Weights of a small mixture-of-experts language model, trained from scratch on English Wikipedia.
Size: 11 layers, width 160, vocabulary 1024, 5.6M parameters.
Experts: 96 SwiGLU neurons an expert, 2 picks a token, a softmax router, a shared expert of 128 neurons.
Training: 541M tokens, 8254 steps.
Below are experts of layer 8 (counted from 0) of a mixture-of-experts language model. Rows are named router (the router's row for the expert) and show model dimensions 0-159. Each number is 50 + 15 x the weight over its row's rms, rounded and kept within 0 to 99.
After each expert's rows: a language model's description of what the expert responds to. This comes from a sample of Wikipedia text that the model never trained on.

# expert 5
router:43 39 48 48 30 30 49 44 60 64 70 70 47 56 38 22 35 45 52 54 50 64 57 33 51 46 42 66 70 71 99 56 51 75 55 47 54 76 40 61 37 63 58 67 35 49 36 85 41 30 64 39 55 47 46 28 59 37 23 71 55 22 31 54 48 62 32 70 59 51 32 24 47 63 46 56 46 44 71 53 75 67 39 37 61 68 45 62 23 52 26 62 41 48 62 27 51 64 55 56 45 35 16 45 61 58 60 51 17 56 38 53 47 38 32 54 55 58 46 17 35 48 58 50 53 58 37 37 41 48 43 11 58 43 45 53 58 43 66 62 65 42 89 51 70 54 66 61 53 70 41 49 61 61 29 46 70 34 47 57
Description: Table pipes, the first byte of accented letters (ü, ö, í), and consonant-cluster word starts like sp, sh, Ch, T.

# expert 0
router:71 21 57 47 38 63 34 85 47 64 54 43 51 44 71 43 57 58 17 43 42 78 80 62 54 61 44 33 60 59 36 28 49 40 60 44 54 77 43 46 55 43 47 68 48 47 59 67 46 56 16 47 38 60 41 45 17 55 73 41 42 52 49 35 55 43 38 35 31 40 23 44 28 42 25 70 36 59 34 52 70 16 64 41 25 77 55 46 56 44 40 68 48 45 35 30 48 68 75 23 62 45 32 73 48 29 49 54 30 42 52 55 43 59 32 38 50 53 58 38 73 54 65 49 64 52 47 64 53 66 65 89 61 58 36 35 60 63 39 24 50 54 43 31 22 37 50 58 49 56 68 43 17 56 59 71 57 78 42 30
Description: Single digits inside years, tallies and table figures, such as the 9 in 1999, 36,315 or 198'4'.

# expert 2
router:53 50 49 48 63 41 43 47 61 51 36 31 64 68 72 53 48 09 46 49 75 21 22 64 22 48 24 40 68 57 12 80 30 31 54 32 37 40 29 42 39 57 68 36 68 33 38 34 55 50 35 47 49 55 63 59 14 31 64 47 44 48 57 57 58 53 57 43 61 58 65 42 78 62 86 41 68 52 54 60 52 47 60 55 46 10 43 51 37 36 48 27 63 49 60 71 56 19 20 51 40 56 59 28 32 23 48 47 64 76 49 47 46 45 55 39 66 45 58 53 68 42 47 67 33 34 41 59 56 34 63 70 33 59 40 49 36 80 49 44 50 42 59 37 26 54 44 38 52 47 68 48 64 39 67 38 19 58 55 75
Description: Word endings and final syllables, often of place names and adjectives, such as Ariz-on-a, Canad-a, Theatric-al, Electron-ics, plus sentence periods.

# expert 1
router:25 45 45 49 51 81 61 52 58 25 59 74 53 46 30 47 63 65 71 55 22 71 19 56 59 49 56 44 03 44 72 65 37 50 58 65 55 52 46 43 50 60 22 48 46 68 38 48 44 48 45 49 33 35 56 49 62 66 39 60 57 83 67 71 33 38 68 46 51 28 64 73 39 61 29 46 42 52 56 20 39 43 47 69 63 51 59 50 85 77 55 21 69 36 45 59 53 58 56 49 59 33 61 50 48 69 37 45 25 45 42 42 56 61 68 45 46 54 38 47 79 47 37 34 44 56 64 58 62 74 20 40 51 54 59 55 49 33 69 78 29 56 25 64 51 53 64 60 39 31 33 39 36 25 24 64 60 25 54 22
Description: Lowercase word-initial pieces that begin a longer word, such as re, w, app, con in released, swept, appointment.

# expert 6
router:36 73 52 60 39 41 67 69 47 34 49 54 25 28 61 49 42 78 67 63 59 59 35 22 45 49 40 51 47 51 60 45 76 16 43 34 26 34 63 56 55 61 35 48 41 53 58 55 45 47 62 44 70 62 47 53 70 30 48 61 45 47 54 69 43 49 41 75 46 64 59 36 28 42 54 39 77 32 35 57 54 70 41 40 65 45 55 64 55 64 22 72 26 78 34 30 31 45 53 44 41 30 83 43 58 86 41 42 82 19 61 62 53 68 77 62 40 52 43 83 42 41 55 57 43 43 60 46 59 37 40 68 47 48 43 57 73 16 41 41 45 38 50 38 80 34 39 43 63 28 53 56 38 50 55 42 25 24 76 28
Description: Capital-letter starts of proper names and hyphens joining compound names, such as Karl-Schenk, Nouvelle-Aquitaine, K in Knox, plus paragraph-ending periods.

# expert 7
router:42 42 51 54 61 51 36 33 37 56 47 75 55 68 54 43 56 14 35 54 46 33 69 52 64 57 74 50 43 47 12 52 49 60 53 53 54 40 84 43 41 20 60 65 51 52 48 48 33 64 42 61 41 60 50 52 54 79 50 31 53 33 63 45 46 46 64 37 32 34 58 35 53 40 77 50 35 77 43 63 42 19 57 49 37 62 50 51 84 40 84 30 65 34 66 63 51 36 55 62 64 82 67 50 64 31 59 48 34 87 62 42 55 33 23 61 62 54 66 55 26 42 70 54 45 66 62 20 49 42 59 47 15 55 45 44 34 77 33 68 69 55 20 72 56 41 41 48 48 56 71 55 70 57 62 48 53 78 47 68
Description: Middle and end pieces of longer nouns and verbs, such as -ot- in promotion, -cess- in successful, -ment, -ction, -ship.

# expert 3
router:55 55 39 56 68 42 38 35 56 66 55 31 71 54 30 88 36 66 61 67 49 34 70 82 46 42 58 54 21 43 00 42 52 59 39 58 46 30 13 55 59 41 37 35 41 34 45 48 59 44 78 73 56 48 55 65 52 52 69 25 55 78 54 28 60 42 58 66 63 75 39 68 42 56 47 45 42 40 33 42 17 61 34 32 43 47 61 31 31 42 66 77 60 33 52 60 32 53 31 44 40 67 53 58 35 65 51 60 59 38 52 31 50 35 73 55 41 43 61 58 40 59 31 52 59 45 53 64 45 37 48 34 60 35 47 58 47 64 47 33 49 53 51 51 02 63 52 75 42 40 35 88 66 54 49 39 79 50 53 32
Description: Common function words and inflectional endings in running prose, such as the, was, and, than, -ed in announced, -en in seen.

# expert 4
router:77 72 54 42 46 53 60 33 37 40 35 27 21 34 39 52 62 77 44 14 59 31 64 20 62 54 60 55 71 35 58 37 56 74 38 69 75 52 78 50 68 58 75 27 63 66 67 18 79 54 63 42 64 36 49 49 57 39 43 67 52 52 31 39 52 72 33 35 54 57 50 74 74 29 37 56 58 40 69 50 45 67 54 64 55 47 31 40 38 39 49 53 27 71 47 55 78 70 53 62 53 60 31 55 46 53 51 56 88 47 50 72 45 59 43 48 38 37 34 44 40 68 33 38 64 40 35 53 33 66 54 47 74 46 74 45 35 50 61 40 46 60 75 61 65 60 50 27 56 73 43 16 55 66 54 49 44 54 28 76
Description: Table column pipes, colons after infobox field names (Frequency:, Publication date:), and letters l, L, m, h inside names and words.